{
  "hidden_size": 224,
  "n_experts": 64,
  "d_expert": 80,
  "hidden_act": "geglu",
  "lr_router": 0.00128,
  "norm": "layernorm",
  "learning_rate": 0.00678
}
Below are experts of layer 4 (counted from 0) of a mixture-of-experts language model. Rows are named gate (a neuron's input weights, with its number), up (a neuron's input weights, with its number) and show model dimensions 0-223. Each number is 50 + 12 x the weight over its row's rms, rounded and kept within 0 to 99.
Before each expert's rows: a language model's description of what the expert responds to. This comes from a sample of Wikipedia text that the model never trained on.

# expert 20
It responds to: Name-final syllables. Word-final syllables of names and words, especially -an, -in, -ine, -ana, e.g. Haricharan, Andolan, Constantine, plus digits in coordinates and numbers.
gate0:60 49 44 61 43 50 45 57 55 40 45 70 42 43 45 45 60 43 33 62 48 64 54 59 53 54 58 48 65 60 39 65 43 64 57 57 65 58 45 55 58 58 59 53 72 56 55 56 57 68 45 44 57 38 65 48 29 50 44 55 39 46 56 75 58 54 61 73 46 45 54 48 55 50 40 20 43 53 49 30 53 58 50 58 67 47 62 57 38 25 42 48 37 20 42 61 40 44 47 50 26 46 69 45 33 55 39 59 41 54 59 45 55 59 41 57 44 60 38 80 32 38 47 48 49 40 36 65 57 33 78 36 23 44 58 69 53 55 50 73 55 67 59 39 44 41 63 39 53 77 38 23 85 31 49 38 52 53 71 52 50 35 46 59 33 48 47 50 44 52 55 45 43 55 42 29 47 26 39 43 36 65 58 33 44 58 40 57 41 44 31 55 58 80 32 42 44 46 41 51 57 27 64 48 54 30 32 73 42 64 52 41 48 57 40 65 71 52 54 69 51 60 51 44
up0:48 40 39 44 38 73 66 48 43 55 62 58 45 41 42 47 66 37 34 33 57 41 49 59 38 44 41 58 49 67 74 51 32 59 50 46 50 42 56 45 57 55 73 46 56 59 48 55 21 56 58 62 40 67 48 55 36 56 28 45 53 45 39 49 52 34 50 73 41 66 45 50 55 49 66 48 62 56 42 45 62 43 50 48 40 54 50 56 35 51 61 45 43 32 38 46 25 49 46 63 62 49 52 44 48 59 45 61 47 39 44 56 64 31 44 47 50 46 64 61 31 61 36 44 74 49 49 37 60 61 41 67 65 57 63 60 52 58 35 37 49 29 34 68 65 57 70 61 40 44 71 36 45 54 65 35 53 40 52 49 35 42 46 82 67 74 11 57 38 55 57 53 42 58 40 75 34 23 52 38 49 33 53 80 57 74 68 56 58 39 40 44 37 41 39 27 62 56 58 70 52 41 68 63 38 68 52 43 62 47 42 47 40 28 50 48 53 50 66 52 44 49 55 22

# expert 38
It responds to: Headings and name pieces. Section marks == after blank lines, first-name pieces like Janice, David, Peter, Robert, and digits or spaces after dashes, dates and signs in tables.
gate0:71 60 35 53 46 52 32 35 71 46 57 31 48 45 52 23 42 38 60 40 44 53 28 44 41 55 50 55 41 62 68 70 44 56 52 31 60 80 57 46 74 36 57 64 45 47 42 41 50 55 46 34 35 52 42 47 52 61 39 51 48 61 61 11 65 69 51 70 33 44 29 69 48 59 41 49 61 57 35 30 75 39 65 27 37 67 52 68 49 56 54 53 33 47 47 40 65 39 63 30 34 49 53 59 53 44 67 49 41 67 64 56 38 56 48 46 56 35 52 80 39 37 54 54 40 63 40 33 47 70 59 33 55 43 53 62 42 63 71 46 60 42 66 46 49 59 61 67 49 44 52 46 39 65 33 62 51 38 47 53 63 54 64 47 52 46 46 34 61 51 29 27 64 34 53 68 53 41 55 56 60 62 41 60 49 54 40 24 53 72 40 47 59 53 72 53 35 65 23 44 42 63 53 42 43 58 51 58 55 36 53 40 56 36 45 54 48 61 61 48 46 45 41 47
up0:52 48 50 59 46 43 47 53 60 66 62 34 35 59 52 30 54 70 45 54 54 73 43 39 59 54 62 72 46 67 57 72 37 50 47 34 57 75 60 45 60 61 47 63 42 43 39 57 48 46 39 14 29 48 49 32 57 43 61 42 58 66 58 35 60 55 54 53 65 36 36 71 41 50 48 44 63 53 40 55 60 33 50 27 53 58 51 84 46 44 52 52 41 18 61 48 67 34 46 34 55 48 51 61 28 59 57 52 45 54 62 65 60 59 47 45 46 52 44 71 31 29 46 63 46 63 34 33 29 70 55 38 51 40 57 58 31 61 49 41 38 36 64 52 37 66 55 59 44 34 64 33 29 53 30 59 30 78 59 51 62 49 56 39 33 56 71 51 61 42 36 48 62 52 55 60 37 50 49 43 58 54 52 45 58 47 52 19 58 59 43 46 57 48 61 60 41 57 42 62 47 44 61 49 58 39 55 64 32 39 52 30 30 38 52 49 27 53 52 61 56 57 65 28

# expert 49
It responds to: Surname and foreign-name endings. Mid- or final pieces of foreign surnames and place names, e.g. -berg, -son, -ski, -ić, -ol in Westerholm, Kielholtz.
gate11:56 43 56 34 49 62 36 53 53 44 52 43 49 40 35 33 51 44 65 49 35 47 50 39 40 50 55 56 39 65 51 37 49 69 50 87 69 57 25 44 65 38 67 51 52 58 45 32 68 54 48 57 74 38 30 46 62 58 51 57 44 76 63 38 49 60 45 57 35 67 58 60 43 34 31 49 67 41 47 51 63 64 49 39 53 65 42 36 41 36 66 66 45 60 54 67 33 51 48 55 55 45 58 55 41 56 45 46 52 62 64 45 53 41 54 63 38 37 42 45 60 57 43 36 36 61 36 52 32 40 87 64 37 48 42 49 50 29 56 30 41 29 40 38 58 41 57 43 56 43 70 58 44 41 49 48 47 48 28 47 31 71 51 40 38 81 49 62 56 39 37 41 48 61 56 78 48 57 52 63 79 69 47 59 55 56 53 13 38 42 54 53 42 48 58 43 46 61 64 61 63 42 40 62 28 54 37 61 57 41 21 48 62 54 59 71 40 52 58 60 39 43 54 44
up11:39 68 62 44 35 49 32 19 33 58 57 64 54 39 54 59 61 56 60 37 61 43 67 50 58 51 63 47 49 52 51 42 69 09 61 48 60 48 56 65 38 34 53 31 52 38 58 64 46 58 42 41 46 69 43 33 49 55 57 31 55 69 51 55 52 47 49 46 60 62 40 55 59 43 74 55 35 42 43 41 45 52 64 62 50 50 76 44 50 35 73 24 35 49 37 33 37 55 54 40 57 53 59 78 41 45 40 56 69 36 42 59 52 57 67 46 60 62 44 74 41 60 59 65 43 38 54 59 58 38 42 49 49 52 47 44 64 64 32 58 44 59 56 51 46 51 65 36 55 65 64 44 64 45 42 46 49 56 43 35 65 44 42 43 50 37 28 28 40 61 64 74 23 50 46 57 55 32 58 32 60 62 44 30 57 42 51 52 19 64 69 49 57 49 55 49 67 21 38 63 59 65 62 29 48 33 52 47 47 45 39 61 40 56 53 61 42 51 48 37 65 42 46 25

# expert 5
It responds to: South Asian name pieces. Word-internal pieces like h, ar, at, ia, ta in place names and surnames, mostly South Asian (Bihar, Sindhudurg, Gupta), plus digits inside years and numbers.
gate1:49 74 49 59 49 53 44 53 73 59 47 67 75 44 58 60 48 41 74 48 43 84 67 52 52 47 43 45 48 35 67 29 34 43 47 50 55 54 58 64 51 65 50 58 51 39 63 46 36 53 36 41 47 60 59 57 13 55 57 19 44 31 68 52 59 77 37 68 55 46 22 39 71 43 62 54 51 35 45 33 43 42 43 59 60 19 58 42 45 69 53 43 60 48 45 39 24 34 66 42 61 49 52 55 62 61 45 51 40 39 45 70 61 40 55 47 59 59 44 57 61 56 50 16 39 29 57 44 42 58 35 44 33 41 33 26 59 44 49 52 44 51 46 77 58 54 44 55 58 58 36 55 50 33 68 40 52 41 28 67 60 71 62 45 46 66 38 60 36 51 40 54 40 57 53 60 61 55 33 52 53 32 50 52 51 71 50 52 46 35 53 46 52 55 46 39 47 35 51 38 56 48 63 70 70 74 47 56 37 51 47 40 46 43 56 46 67 52 58 41 43 56 60 42
up1:38 33 48 49 64 26 37 40 53 31 65 38 42 28 35 51 47 38 54 43 51 47 27 70 57 52 45 36 55 44 16 75 73 37 34 56 36 35 40 52 46 47 49 49 42 59 55 38 79 44 51 41 37 33 68 56 60 59 54 65 47 54 55 37 53 24 48 45 64 40 74 72 38 61 48 52 63 42 59 28 47 44 51 52 60 45 41 71 38 45 35 50 34 55 62 51 56 48 64 60 38 66 59 60 61 47 53 61 62 38 38 41 46 63 56 32 52 64 58 69 41 61 44 49 57 64 62 52 48 48 42 54 62 55 76 64 55 56 56 52 64 37 56 27 58 36 54 42 31 43 57 36 68 64 40 60 51 74 37 48 30 44 63 72 46 52 38 54 44 70 52 51 38 49 62 70 54 50 50 36 61 44 38 61 45 30 36 27 35 65 44 34 46 45 56 59 40 45 46 34 51 42 56 48 38 29 55 55 52 56 54 65 65 47 36 58 50 64 58 51 69 32 80 38

# expert 48
It responds to: Prepositions and labels. Function words and label colons in infoboxes and prose, especially of, in, and Source:, Location:, Coordinates, plus coordinate symbols.
gate0:54 36 47 55 53 27 63 53 22 53 50 35 73 57 59 64 45 65 57 69 55 92 44 48 57 32 50 67 43 49 63 49 07 54 56 40 38 70 57 42 54 55 59 78 63 47 41 63 48 44 43 53 49 47 28 40 39 59 34 45 60 54 83 56 78 55 45 69 39 54 51 32 70 46 57 39 27 49 49 53 45 38 34 77 42 47 61 46 41 66 33 46 48 57 46 56 41 50 54 66 42 57 56 48 61 65 46 48 59 47 45 54 48 50 41 41 75 26 46 57 53 22 72 37 50 46 53 36 52 63 53 57 43 48 50 52 53 36 33 36 42 51 67 56 55 59 49 56 41 73 63 59 55 53 56 48 41 51 58 58 64 54 46 32 48 18 40 45 38 40 38 37 55 45 57 39 64 45 62 61 42 42 35 60 44 49 54 50 23 59 60 50 35 67 43 41 53 37 43 38 29 61 49 64 47 60 67 65 43 56 58 56 43 52 45 47 42 44 51 35 39 53 38 38
up0:47 29 54 64 62 15 68 58 66 61 52 59 58 71 57 41 59 64 30 48 52 57 46 53 34 48 55 60 51 60 54 52 61 37 62 49 47 60 47 70 34 38 63 48 55 64 49 47 49 67 59 47 46 66 46 29 65 34 48 33 47 30 52 65 57 38 46 48 34 52 46 62 51 64 44 46 59 40 49 78 38 63 50 61 73 37 47 58 71 51 54 47 41 39 35 74 39 41 72 55 38 61 33 72 49 63 46 60 49 57 65 55 54 33 24 50 51 46 40 48 63 31 51 48 61 34 47 61 63 60 70 50 53 44 20 54 58 58 66 50 40 40 54 45 40 67 59 37 36 26 49 51 45 42 47 61 44 61 48 49 65 52 60 40 47 54 28 43 45 82 55 38 46 36 68 72 62 57 52 45 42 22 48 29 38 45 55 33 41 33 35 41 34 68 45 41 54 43 47 37 59 65 32 52 46 33 36 70 45 38 43 62 73 47 37 51 46 39 58 52 42 71 58 50

# expert 60
It responds to: Line ends and codes. Line breaks ending list items, table cells and headings, plus final letters of capitalized country codes like SWE, ITA in sports tables.
gate1:58 45 52 33 56 09 49 39 51 34 70 51 68 40 52 46 37 66 44 31 35 67 24 41 64 41 46 34 60 60 59 55 61 30 61 47 41 39 60 50 51 49 74 48 32 55 55 49 39 44 63 41 62 57 40 60 30 59 41 74 34 61 32 40 45 46 43 66 54 45 68 53 56 29 62 29 51 53 48 39 57 58 66 56 48 62 50 77 54 37 36 54 58 30 53 21 32 60 60 52 51 63 70 43 84 63 34 43 35 39 60 49 50 26 69 58 61 29 54 40 55 50 52 58 53 51 57 62 59 47 57 54 67 37 46 36 47 73 42 51 56 44 43 58 54 37 60 47 63 52 56 50 47 66 46 43 47 57 58 67 41 31 43 61 36 42 56 78 50 50 45 36 65 61 41 36 41 58 47 58 43 37 51 71 53 43 57 28 40 58 45 32 16 48 54 62 56 56 46 58 47 35 47 39 40 54 36 56 45 44 54 75 48 66 56 69 51 51 54 64 56 60 48 48
up1:44 47 61 76 46 67 59 62 44 62 32 41 36 66 43 61 48 47 53 65 61 44 61 63 42 55 48 63 57 46 54 47 42 43 49 54 63 58 40 49 48 58 47 61 53 44 41 60 41 58 53 57 42 41 40 38 72 37 61 43 60 39 55 50 50 34 50 54 46 40 26 51 51 62 29 56 60 55 50 53 23 41 44 52 37 41 46 35 43 58 58 31 28 83 51 67 59 59 50 42 53 48 40 62 23 53 61 44 64 71 27 50 56 65 33 48 31 68 41 76 47 55 46 63 32 53 51 45 47 50 71 55 33 54 43 52 56 15 44 60 55 49 44 55 56 55 43 54 43 48 34 55 40 51 51 75 72 71 25 47 50 69 35 38 59 64 35 15 63 51 49 49 30 53 61 32 65 54 52 45 50 63 32 47 48 55 49 62 59 26 55 50 84 52 24 49 54 51 54 35 80 67 57 67 63 49 61 59 56 48 49 31 53 38 39 46 59 39 43 42 46 33 56 47

# expert 19
It responds to: Table row breaks. Pipes and line breaks ending table rows, especially in election and sports tables, plus separator rows and sentence starters like The, However.
gate0:55 47 63 50 37 29 50 40 56 34 33 37 45 57 44 69 41 45 57 11 61 45 58 41 43 61 48 21 40 46 33 45 70 66 53 35 59 47 74 64 50 63 62 43 39 57 63 40 73 43 57 42 58 48 45 37 67 33 44 50 54 68 62 65 61 47 72 56 65 50 68 55 52 46 49 36 73 70 19 58 37 44 56 49 40 51 51 37 49 54 50 67 54 50 63 61 52 31 40 52 48 61 70 57 51 50 70 36 39 40 50 30 38 49 50 43 32 68 72 42 37 42 73 57 46 67 47 35 60 57 49 65 59 43 52 56 26 48 50 62 38 42 54 25 51 33 40 51 52 54 57 59 40 27 45 66 42 61 49 39 54 57 52 55 69 54 60 45 76 54 55 53 53 40 55 34 41 60 72 41 41 73 70 44 54 59 60 37 80 49 39 46 44 57 45 41 44 37 59 38 36 47 42 35 30 31 43 39 57 44 53 34 55 48 58 30 58 45 44 48 53 69 42 51
up0:48 50 48 60 49 64 50 49 52 51 58 37 48 40 63 51 60 54 60 68 60 46 36 41 57 29 58 56 43 54 48 51 51 53 44 76 64 61 56 74 55 28 40 42 56 36 36 43 27 19 53 50 56 56 43 59 63 63 58 54 51 50 58 44 45 28 52 69 66 50 65 62 65 52 51 53 49 60 48 38 36 47 42 44 68 37 31 46 64 47 26 51 56 49 74 18 28 65 49 70 57 44 48 45 71 47 53 54 48 53 73 46 44 77 51 75 59 54 39 61 37 41 47 56 56 69 44 56 50 30 44 27 49 47 55 56 78 45 52 52 47 51 70 44 48 52 27 77 45 68 43 32 47 60 66 44 59 50 73 64 50 56 39 45 44 42 62 37 39 49 41 53 50 48 30 61 53 28 44 40 45 44 15 51 41 42 42 44 74 42 52 46 57 49 36 27 65 44 27 44 49 39 46 58 59 60 43 41 44 51 61 66 56 33 47 65 49 55 19 66 37 59 45 58

# expert 35
It responds to: Mid-word letter pieces. Middle pieces of words after a first letter, such as ub in dubbed, ey in keyboard, av in Davidson, plus digits in tables and codes.
gate0:47 32 51 60 50 55 69 58 23 50 30 39 77 56 54 54 48 77 52 51 46 56 36 24 63 59 61 59 46 55 56 58 47 54 32 36 46 58 32 50 57 46 63 60 51 35 63 58 55 63 54 52 42 45 41 61 69 30 39 29 72 49 45 55 66 36 67 49 54 48 39 43 85 63 26 61 37 56 45 67 48 53 44 86 44 60 45 45 63 62 40 51 44 51 63 41 30 59 36 45 55 52 49 57 46 33 56 64 49 65 50 42 50 81 61 63 32 17 52 44 46 40 57 47 42 48 25 62 52 37 62 64 52 39 48 49 44 50 48 59 40 68 49 39 59 44 63 56 38 51 42 41 69 29 54 49 37 50 40 51 38 37 24 32 63 61 60 58 47 55 41 44 62 67 54 48 29 39 50 31 52 59 74 19 37 38 41 46 52 58 50 15 39 55 50 50 46 49 58 41 51 40 60 44 54 40 55 50 28 48 57 67 46 57 44 51 61 53 64 65 47 60 36 51
up0:38 47 21 66 48 53 60 48 38 61 60 50 47 57 53 60 43 38 59 74 45 37 44 27 47 51 49 52 57 32 56 57 62 36 63 39 43 58 54 41 46 50 70 60 67 49 37 49 64 52 33 36 63 36 49 47 55 19 75 41 56 34 33 59 55 44 62 59 42 48 30 42 60 48 33 52 60 40 48 47 52 44 40 39 29 65 62 40 51 40 62 58 36 55 55 60 44 29 69 74 56 53 48 52 57 45 58 37 39 73 59 41 47 30 64 57 54 27 42 74 55 54 67 46 63 34 56 68 48 49 46 56 50 43 62 57 75 35 46 52 31 36 50 39 62 37 57 32 48 47 49 45 39 62 39 42 63 33 34 56 59 51 48 42 60 60 72 63 62 50 40 71 44 46 39 33 68 60 31 58 50 33 58 44 54 64 62 45 56 46 48 50 60 53 46 49 84 15 74 52 33 43 67 50 62 71 35 20 28 65 52 57 45 39 48 54 39 44 47 49 56 54 43 62

# expert 42
It responds to: Census and demographics. Words and numbers in census and geography prose and tables: population, family, city, school, north, %, closing parentheses in figures.
gate0:42 49 40 67 27 63 54 32 48 44 45 40 59 44 57 59 63 65 40 50 47 39 61 45 45 64 52 47 55 59 71 36 59 48 76 52 62 27 51 64 22 48 52 56 55 27 57 57 52 43 59 51 44 68 80 57 54 60 43 51 46 58 45 59 55 57 42 49 36 42 29 53 27 39 49 57 59 50 39 44 26 35 69 50 66 53 54 61 38 37 49 42 23 44 38 35 52 41 37 49 61 31 60 55 37 43 51 46 42 48 48 39 57 40 47 70 62 57 45 74 26 48 46 59 40 68 41 67 46 65 53 25 61 41 35 23 43 57 40 44 35 37 58 48 46 52 40 59 37 47 39 40 58 24 33 52 29 40 49 39 46 55 79 52 63 65 53 48 60 44 49 56 72 60 56 81 62 49 61 63 54 39 52 49 72 45 49 47 25 44 45 50 31 60 55 60 23 47 63 46 41 45 52 50 83 53 57 51 52 57 53 67 47 68 54 69 62 51 73 70 50 51 41 50
up0:53 41 63 37 61 44 45 67 59 74 58 31 57 71 32 53 36 31 60 43 66 59 42 42 67 39 54 67 55 31 59 55 50 33 57 41 45 70 60 49 47 43 61 50 74 48 44 44 46 44 44 38 74 41 43 39 43 69 50 40 27 43 51 52 60 57 56 46 57 53 58 44 45 62 53 60 57 47 64 59 69 50 37 52 52 50 12 49 60 68 29 46 51 55 68 68 45 67 54 49 35 54 41 55 59 56 45 38 65 58 40 51 67 68 76 36 52 44 54 33 64 57 69 57 60 55 34 47 48 42 46 54 48 64 54 42 29 46 52 62 73 59 38 61 61 42 69 49 60 69 42 48 52 48 57 61 46 68 42 47 53 48 36 39 50 47 32 43 49 44 25 65 29 40 39 42 37 54 53 51 46 16 48 57 40 55 32 22 64 55 72 48 74 50 53 38 47 32 22 53 47 54 49 60 58 36 50 54 60 38 32 37 43 39 54 32 45 51 31 30 32 59 77 49

# expert 56
It responds to: Table separators. Column separators | and blank spaces in wiki tables, plus semicolons and commas in data lists, e.g. '7, 8 | 13 October'.
gate1:44 51 68 50 57 48 48 39 38 26 48 40 46 43 52 52 57 43 44 54 73 23 53 62 33 40 59 45 38 64 38 33 40 65 51 53 43 36 54 34 30 42 76 74 43 77 43 70 46 56 79 69 44 38 42 61 46 44 67 41 49 51 29 51 53 50 39 61 42 56 73 45 49 44 44 36 56 56 45 40 66 53 51 56 47 75 72 67 39 67 54 49 66 51 44 58 32 26 53 44 59 42 53 68 53 62 41 35 31 55 39 49 68 33 24 40 40 42 49 22 52 49 45 60 51 34 47 51 65 43 59 52 42 60 54 62 57 47 44 56 46 56 51 57 50 45 29 56 71 63 51 53 48 58 58 52 36 49 49 47 55 51 32 44 59 53 52 43 48 51 58 49 62 48 66 41 58 34 51 49 47 65 42 40 46 52 66 53 58 43 63 45 54 56 41 78 30 71 48 60 55 58 59 53 66 44 64 47 38 44 33 67 63 51 74 58 63 58 14 43 34 07 57 38
up1:40 41 67 51 45 55 47 40 46 24 48 47 42 47 58 53 51 48 44 65 68 31 51 64 28 43 60 43 34 59 38 35 38 67 53 48 46 33 66 27 38 46 74 65 44 62 42 63 39 53 74 61 45 39 48 48 34 47 66 50 53 49 30 50 46 43 37 58 51 47 66 46 54 36 47 33 55 71 47 36 64 53 52 56 47 68 72 56 44 64 55 52 59 62 49 62 39 33 53 42 45 41 44 79 54 61 57 41 36 57 32 45 63 34 23 37 42 44 46 36 62 50 48 53 57 38 52 56 71 43 50 62 43 60 55 66 51 42 35 48 48 53 53 61 53 48 20 67 63 58 57 51 54 68 53 41 40 49 53 55 53 43 41 51 67 55 44 34 44 52 55 53 57 55 75 35 55 36 50 41 55 78 31 47 41 58 59 59 53 50 63 45 50 55 37 76 17 69 53 61 60 49 55 47 69 48 65 44 42 45 50 68 66 52 68 55 59 60 15 38 35 06 59 33